From a checkpoint of a small mixture-of-experts model trained on Wikipedia.
Size: 11 layers, 34.5M parameters.
Below are experts of layer 4 (counted from 0) of a mixture-of-experts language model. Rows are named router (the router's row for the expert), gate (a neuron's input weights, with its number), up (a neuron's input weights, with its number) and show model dimensions 0-127. Each number is 50 + 15 x the weight over its row's rms, rounded and kept within 0 to 99.
After each expert's rows: a language model's description of what the expert responds to; "comes after" lists some tokens at least twice as common just before its tokens as in all text. This comes from a sample of Wikipedia text that the model never trained on. Tokens count by the router's weight.

# expert 5
router:40 51 32 44 77 56 54 53 48 34 62 75 54 45 68 48 59 50 25 58 58 46 40 56 49 48 70 49 29 62 52 64 70 36 07 43 24 43 47 61 71 33 46 71 33 45 75 63 78 52 50 40 44 42 34 70 66 40 67 58 55 39 41 73 41 63 09 38 74 54 65 61 42 89 47 33 25 37 49 72 33 32 56 52 31 61 50 48 44 51 53 36 43 57 57 74 71 53 78 39 50 47 39 60 36 67 48 61 67 41 69 58 83 75 49 63 75 62 28 44 43 47 76 56 61 48 45 52
gate1:49 56 63 63 40 83 65 40 26 35 60 48 30 50 45 33 49 25 51 77 44 64 48 41 57 68 29 48 24 45 56 50 50 45 62 62 48 62 22 46 55 33 70 37 51 50 51 77 48 53 40 70 36 60 39 74 52 57 64 50 28 13 79 31 53 60 73 47 55 35 50 45 54 40 40 47 13 47 44 45 35 29 88 57 79 41 51 30 26 59 42 55 52 42 36 36 23 36 29 76 64 62 58 37 53 52 34 42 54 37 43 56 59 75 48 07 53 56 45 55 39 30 43 66 52 66 54 57
up1:79 38 19 29 75 35 23 33 36 49 56 35 62 23 82 74 32 62 56 52 57 35 57 46 63 51 70 74 51 46 62 53 39 61 51 33 48 56 38 58 38 77 53 41 39 54 55 43 41 51 45 41 45 26 39 31 28 60 54 56 77 48 50 60 44 42 30 41 43 47 55 57 27 32 50 50 58 48 34 60 45 64 30 63 33 55 54 43 39 46 46 43 40 38 64 71 96 54 65 72 53 38 34 45 45 37 75 59 54 66 12 72 30 58 75 56 35 49 68 38 58 26 50 19 47 22 55 48
Equals signs opening or closing wiki section headings such as ==Players== or ==Awards==, plus quantifiers like various, several, other, different.
comes after: "\n\n", "=", " also", " career", " life", "Career"

# expert 32
router:16 55 32 40 76 61 62 49 68 56 58 65 47 56 36 55 53 09 34 51 55 40 33 46 62 20 79 45 29 51 53 52 52 51 25 67 60 45 58 42 59 42 37 61 44 74 80 56 71 47 51 26 26 35 20 71 54 48 93 66 72 38 36 43 63 61 25 37 76 46 48 49 53 66 29 44 50 37 46 54 02 52 53 37 45 51 56 26 32 47 53 63 58 60 54 79 68 57 51 40 57 44 58 54 47 44 49 58 39 59 61 63 55 59 50 57 52 79 20 63 32 51 39 49 50 43 58 48
gate0:58 59 75 33 51 71 42 39 23 69 59 37 54 63 55 43 68 55 46 72 63 54 44 51 69 37 54 39 76 79 56 45 46 59 26 44 74 59 52 39 49 51 21 29 55 85 63 59 65 12 83 47 54 60 51 49 41 38 70 24 45 35 40 38 58 50 57 64 47 65 71 30 53 51 30 30 53 34 63 47 29 25 46 27 55 50 40 19 58 61 64 50 42 48 44 48 86 61 57 44 35 67 39 63 57 39 50 40 42 51 65 58 53 41 65 48 77 51 21 69 79 69 63 51 37 32 28 45
up0:62 36 21 67 65 28 43 60 33 64 44 40 51 59 75 80 36 53 32 71 76 51 44 38 30 51 81 57 36 61 18 32 60 38 19 46 31 39 39 60 45 34 61 67 24 46 31 71 38 32 31 59 35 80 40 69 31 48 65 46 63 33 44 41 67 44 63 48 52 65 34 52 60 35 49 38 27 58 21 88 51 41 59 57 61 41 31 51 63 51 62 32 57 37 57 65 56 29 37 58 35 39 52 67 59 38 44 68 33 47 60 52 48 32 36 50 58 34 57 55 43 55 64 41 45 28 85 48
Semicolons separating items in infobox and table fields, and first pieces of Latin-derived verbs such as des, compl, rel, pres.
comes after: " |", ")", " Phylum", "%", " Apps", " was"

# expert 33
router:18 29 28 35 77 36 56 50 22 33 74 65 63 36 59 49 69 41 28 59 47 20 38 57 45 45 69 37 48 76 62 51 77 39 42 43 36 48 50 60 43 47 28 46 61 80 67 59 88 48 49 66 41 47 30 62 54 51 76 64 35 58 28 61 76 43 25 59 84 71 65 32 49 77 45 26 43 45 37 71 31 47 49 53 44 37 41 48 56 47 58 33 45 45 42 65 69 24 67 53 44 73 48 55 65 68 72 36 38 55 62 57 45 65 48 59 45 70 32 42 40 55 57 71 59 56 44 48
gate1:56 47 23 58 42 53 45 59 53 47 32 60 55 59 51 52 43 51 54 44 68 13 40 59 45 63 88 52 40 59 47 39 65 37 31 64 50 48 43 59 60 60 52 35 54 42 57 71 36 82 48 73 41 27 87 70 48 54 08 21 73 45 52 63 55 49 46 47 45 30 49 50 76 29 26 36 67 58 53 48 41 52 36 85 57 20 62 38 70 43 68 48 62 34 58 51 41 35 36 48 44 40 37 52 62 38 29 64 25 31 63 45 58 49 27 30 56 55 52 14 55 68 53 23 71 38 49 36
up1:74 37 43 69 24 85 71 46 39 58 66 33 32 68 51 43 29 59 34 52 68 36 49 52 71 71 79 41 49 54 26 58 51 66 52 36 54 56 42 65 78 58 54 61 54 39 50 78 27 80 45 59 64 51 55 45 37 23 32 43 53 45 67 31 67 32 64 53 57 48 40 48 58 47 43 30 72 74 72 65 37 43 40 64 55 37 18 63 34 57 31 55 49 55 78 36 49 68 39 39 51 70 41 54 42 33 48 50 39 91 52 49 48 62 59 64 08 40 56 54 28 58 54 43 62 73 53 57
The word than after comparatives, plus said, saying, stating, available, necessary, and scattered mid-word pieces like up-da-ted.
comes after: " on", " of", " up", "–", " in", " for"

# expert 40
router:29 49 40 40 83 55 52 57 56 36 68 69 46 55 71 46 42 30 25 53 55 37 44 50 61 64 99 46 40 60 68 60 70 46 05 65 57 50 51 52 67 49 18 66 39 51 84 53 81 51 53 43 37 46 43 57 64 63 57 77 69 57 26 66 48 37 32 31 74 40 66 52 39 62 37 65 46 50 58 66 19 46 33 48 39 56 53 61 66 45 56 60 34 42 44 55 56 52 54 57 60 45 42 74 43 56 51 51 43 43 56 58 79 52 41 78 53 82 50 51 32 70 48 65 79 44 71 44
gate2:48 54 71 56 57 18 30 20 32 64 54 41 47 21 46 44 55 43 51 33 36 70 59 50 62 52 61 50 29 20 59 59 68 49 45 50 29 79 61 81 61 67 47 47 73 49 36 38 45 37 52 27 66 44 38 55 43 42 47 69 52 29 42 44 46 46 55 48 44 54 71 59 57 73 39 48 19 42 43 33 43 73 87 50 51 37 36 29 64 86 31 43 53 30 46 16 63 84 69 45 59 56 58 51 45 58 34 55 55 43 75 26 69 53 29 54 32 36 68 47 37 49 38 49 71 37 60 38
up2:53 58 60 30 56 31 38 45 54 50 68 44 34 23 68 50 47 30 45 41 47 63 33 49 76 66 62 69 33 19 63 72 61 68 44 30 52 55 82 79 60 83 42 56 65 44 46 33 47 47 36 41 53 50 26 75 58 38 66 58 51 23 32 47 49 36 45 34 48 52 65 74 72 76 46 51 26 40 53 32 34 80 49 58 25 36 45 53 46 59 30 46 34 43 65 23 67 56 71 34 28 56 56 49 45 34 23 62 53 33 72 42 48 48 25 53 34 27 57 54 45 49 27 34 68 36 43 41
The, its, his, their and this opening a noun phrase, often at sentence start or after which, and, or that.
comes after: ".", ",", " and", "\n\n", " that", "'"

# expert 35
router:28 43 34 37 72 33 51 51 53 52 83 87 51 68 62 58 55 33 35 54 61 38 43 55 59 49 67 67 44 49 52 60 68 41 29 41 59 52 47 44 46 36 50 62 58 71 68 37 64 42 49 54 43 39 27 59 58 41 77 53 55 48 37 40 53 50 34 31 76 70 48 60 54 64 55 47 47 56 56 59 32 52 26 57 27 38 18 40 73 44 69 54 48 57 41 43 64 01 72 37 40 53 36 66 36 63 52 47 45 51 45 80 90 65 54 74 62 84 29 30 47 50 30 80 69 44 49 49
gate0:51 66 55 50 65 45 67 36 59 55 65 21 56 58 48 56 44 70 21 40 58 57 49 64 51 11 52 32 51 54 46 40 18 45 66 48 55 62 72 26 52 50 39 54 73 51 57 42 51 60 40 51 40 45 57 47 50 66 87 52 59 28 45 29 21 50 54 41 62 27 94 37 57 37 37 54 46 36 50 62 63 53 29 59 66 47 65 54 70 12 44 53 35 92 31 74 69 44 33 30 60 30 61 43 90 54 61 44 67 61 50 52 42 28 48 32 42 33 37 60 54 56 61 55 59 35 46 50
up0:71 46 47 58 22 46 32 53 51 59 63 59 58 61 32 63 37 41 52 41 50 31 50 62 58 59 49 58 76 50 89 45 45 53 62 50 20 74 42 79 44 25 76 43 42 45 36 66 45 32 53 78 35 33 65 35 00 49 43 78 54 48 60 48 61 53 34 34 43 43 62 37 40 62 61 38 59 36 77 46 34 44 39 30 65 58 48 58 69 48 35 31 33 41 69 21 70 51 60 23 67 53 45 65 70 54 54 53 48 50 66 43 28 38 40 38 52 57 68 71 31 44 23 29 50 55 73 33
Connectives and prepositions that open or join clauses, such as although, despite, throughout, during, where, with, including their word pieces.
comes after: ",", " the", " Al", " |", " El", " al"

# expert 39
router:29 45 46 37 78 65 43 51 61 54 58 74 38 57 54 39 60 25 36 53 23 27 40 60 63 54 79 45 25 62 38 83 77 49 30 37 46 65 49 40 51 46 43 57 43 68 54 66 68 49 42 39 51 48 27 57 56 60 56 89 50 52 24 65 46 56 34 47 80 75 60 43 33 70 40 65 56 53 54 78 14 69 39 57 46 57 38 44 42 51 36 56 38 58 56 86 59 64 54 36 73 54 47 57 40 49 50 48 47 32 47 56 70 69 45 57 47 67 26 31 30 28 55 69 84 33 41 33
gate2:47 54 65 34 45 66 37 11 38 58 56 58 55 72 44 52 36 58 44 40 51 55 44 34 32 54 29 43 29 24 51 48 59 55 37 53 45 48 52 82 52 63 56 73 01 39 50 29 52 45 49 56 64 00 79 50 33 52 47 54 56 51 35 43 62 36 57 27 42 52 69 62 50 62 42 70 44 33 78 42 55 67 40 42 51 37 67 41 51 66 41 57 49 41 54 57 75 55 78 40 51 52 62 52 16 43 32 61 31 51 23 37 52 62 66 77 48 60 73 43 61 49 42 56 46 56 83 79
up2:65 57 42 76 62 10 58 87 68 40 40 56 01 31 24 56 54 49 44 40 57 62 47 76 17 49 58 58 50 67 47 50 60 40 55 15 46 60 60 60 45 56 69 39 50 21 57 49 50 45 40 18 48 71 19 27 59 43 25 69 40 53 58 51 55 17 57 61 26 36 37 42 50 28 48 62 75 41 34 60 36 38 44 76 45 59 29 51 61 53 50 52 36 47 45 54 35 61 55 56 45 47 60 55 64 46 38 68 69 41 65 63 24 61 57 36 43 52 49 45 68 35 49 36 46 69 51 37
Table pipes between numbers, units and coordinate symbols after digits, such as km, lb, °, ′, kg, billion.
comes after: "0", "″", "5", "7", "6", "9"

# expert 29
router:56 43 48 41 76 43 33 52 65 48 59 75 33 46 66 54 53 40 30 51 43 30 37 43 68 45 87 32 51 70 59 51 56 39 36 43 55 53 53 30 53 51 36 54 57 71 85 66 99 47 49 40 56 47 48 55 43 56 55 55 56 39 35 61 46 59 35 52 92 73 80 40 54 78 38 41 47 29 59 60 48 41 39 34 50 63 44 47 39 42 55 78 31 50 58 60 79 56 48 26 42 49 52 52 44 74 57 67 62 31 69 64 74 84 48 71 34 76 34 46 46 65 48 47 83 50 41 48
gate1:38 21 61 44 66 45 53 51 56 49 88 55 39 66 36 71 72 46 40 63 34 68 53 33 72 35 56 57 31 51 45 52 70 46 35 52 28 16 62 72 83 49 72 57 33 53 78 41 75 52 51 26 46 49 53 36 42 52 16 58 53 37 54 67 42 75 38 37 36 39 32 52 45 59 57 34 44 45 30 39 53 46 28 43 66 43 49 33 39 71 67 47 52 46 56 50 68 73 48 76 62 38 65 34 19 32 51 48 70 72 64 43 30 55 71 50 50 36 23 41 52 58 24 45 44 48 70 25
up1:64 69 56 63 29 44 46 55 21 18 41 74 55 50 57 71 31 26 77 33 61 37 50 45 33 70 72 43 54 28 55 45 56 54 43 79 28 65 38 51 63 45 39 59 58 79 72 40 42 57 44 33 43 66 44 72 78 54 45 53 51 38 49 50 69 36 49 67 45 75 68 46 45 50 35 58 57 46 56 68 53 90 43 56 26 78 46 45 49 56 56 43 47 95 74 42 66 22 25 51 35 60 35 59 46 54 36 60 48 46 29 35 58 57 54 57 67 22 44 41 59 57 58 36 27 46 35 60
Superlative and quantity words like most, largest, first, oldest, any, some, the -est suffix, plus pipes in numeric results tables.
comes after: " the", " number", " most", "0", "1", "2"

# expert 48
router:42 26 32 50 84 75 48 54 45 60 65 80 48 51 49 49 70 43 54 51 64 29 40 41 61 54 66 43 43 57 49 64 82 34 38 63 72 55 53 75 43 48 51 73 39 62 76 39 95 44 44 30 34 68 45 64 46 78 56 77 58 27 35 28 63 57 28 39 54 44 56 47 38 85 52 37 49 60 51 35 32 38 47 38 44 50 35 41 52 31 42 64 31 52 64 92 61 54 67 25 46 42 52 59 34 61 37 47 38 29 54 45 77 50 42 62 55 82 43 55 30 42 39 59 67 50 44 54
gate0:54 48 52 54 59 61 49 22 55 29 37 40 63 44 67 43 43 47 49 39 62 38 57 22 46 37 57 43 40 50 69 65 71 32 63 40 46 31 70 30 48 57 59 43 57 51 53 38 31 55 50 35 61 37 60 51 61 63 70 29 61 69 34 67 43 27 38 52 40 68 59 42 47 49 14 35 47 62 62 53 51 18 64 44 60 48 31 65 24 86 59 54 53 92 75 48 56 62 56 50 59 46 17 37 85 59 54 62 48 23 37 57 36 28 30 59 28 46 51 70 29 48 45 88 69 38 35 67
up0:32 53 76 44 59 59 50 35 19 55 72 42 72 45 47 42 55 60 51 18 50 45 61 40 61 42 32 54 40 32 63 63 60 43 51 40 67 59 48 38 52 45 42 83 43 33 51 48 54 96 40 58 51 38 35 42 42 29 58 39 63 47 34 59 49 56 27 75 51 80 29 36 59 58 35 46 55 64 69 61 58 32 41 48 56 71 49 38 29 76 94 62 48 52 74 30 34 41 50 40 23 40 53 47 54 34 55 44 48 46 51 76 48 39 24 43 22 38 54 49 53 68 83 47 37 14 63 36
Main verbs after a subject in biographical or historical narrative, such as won, took, received, held, became, had.
comes after: " was", " he", " and", " He", " also", " were"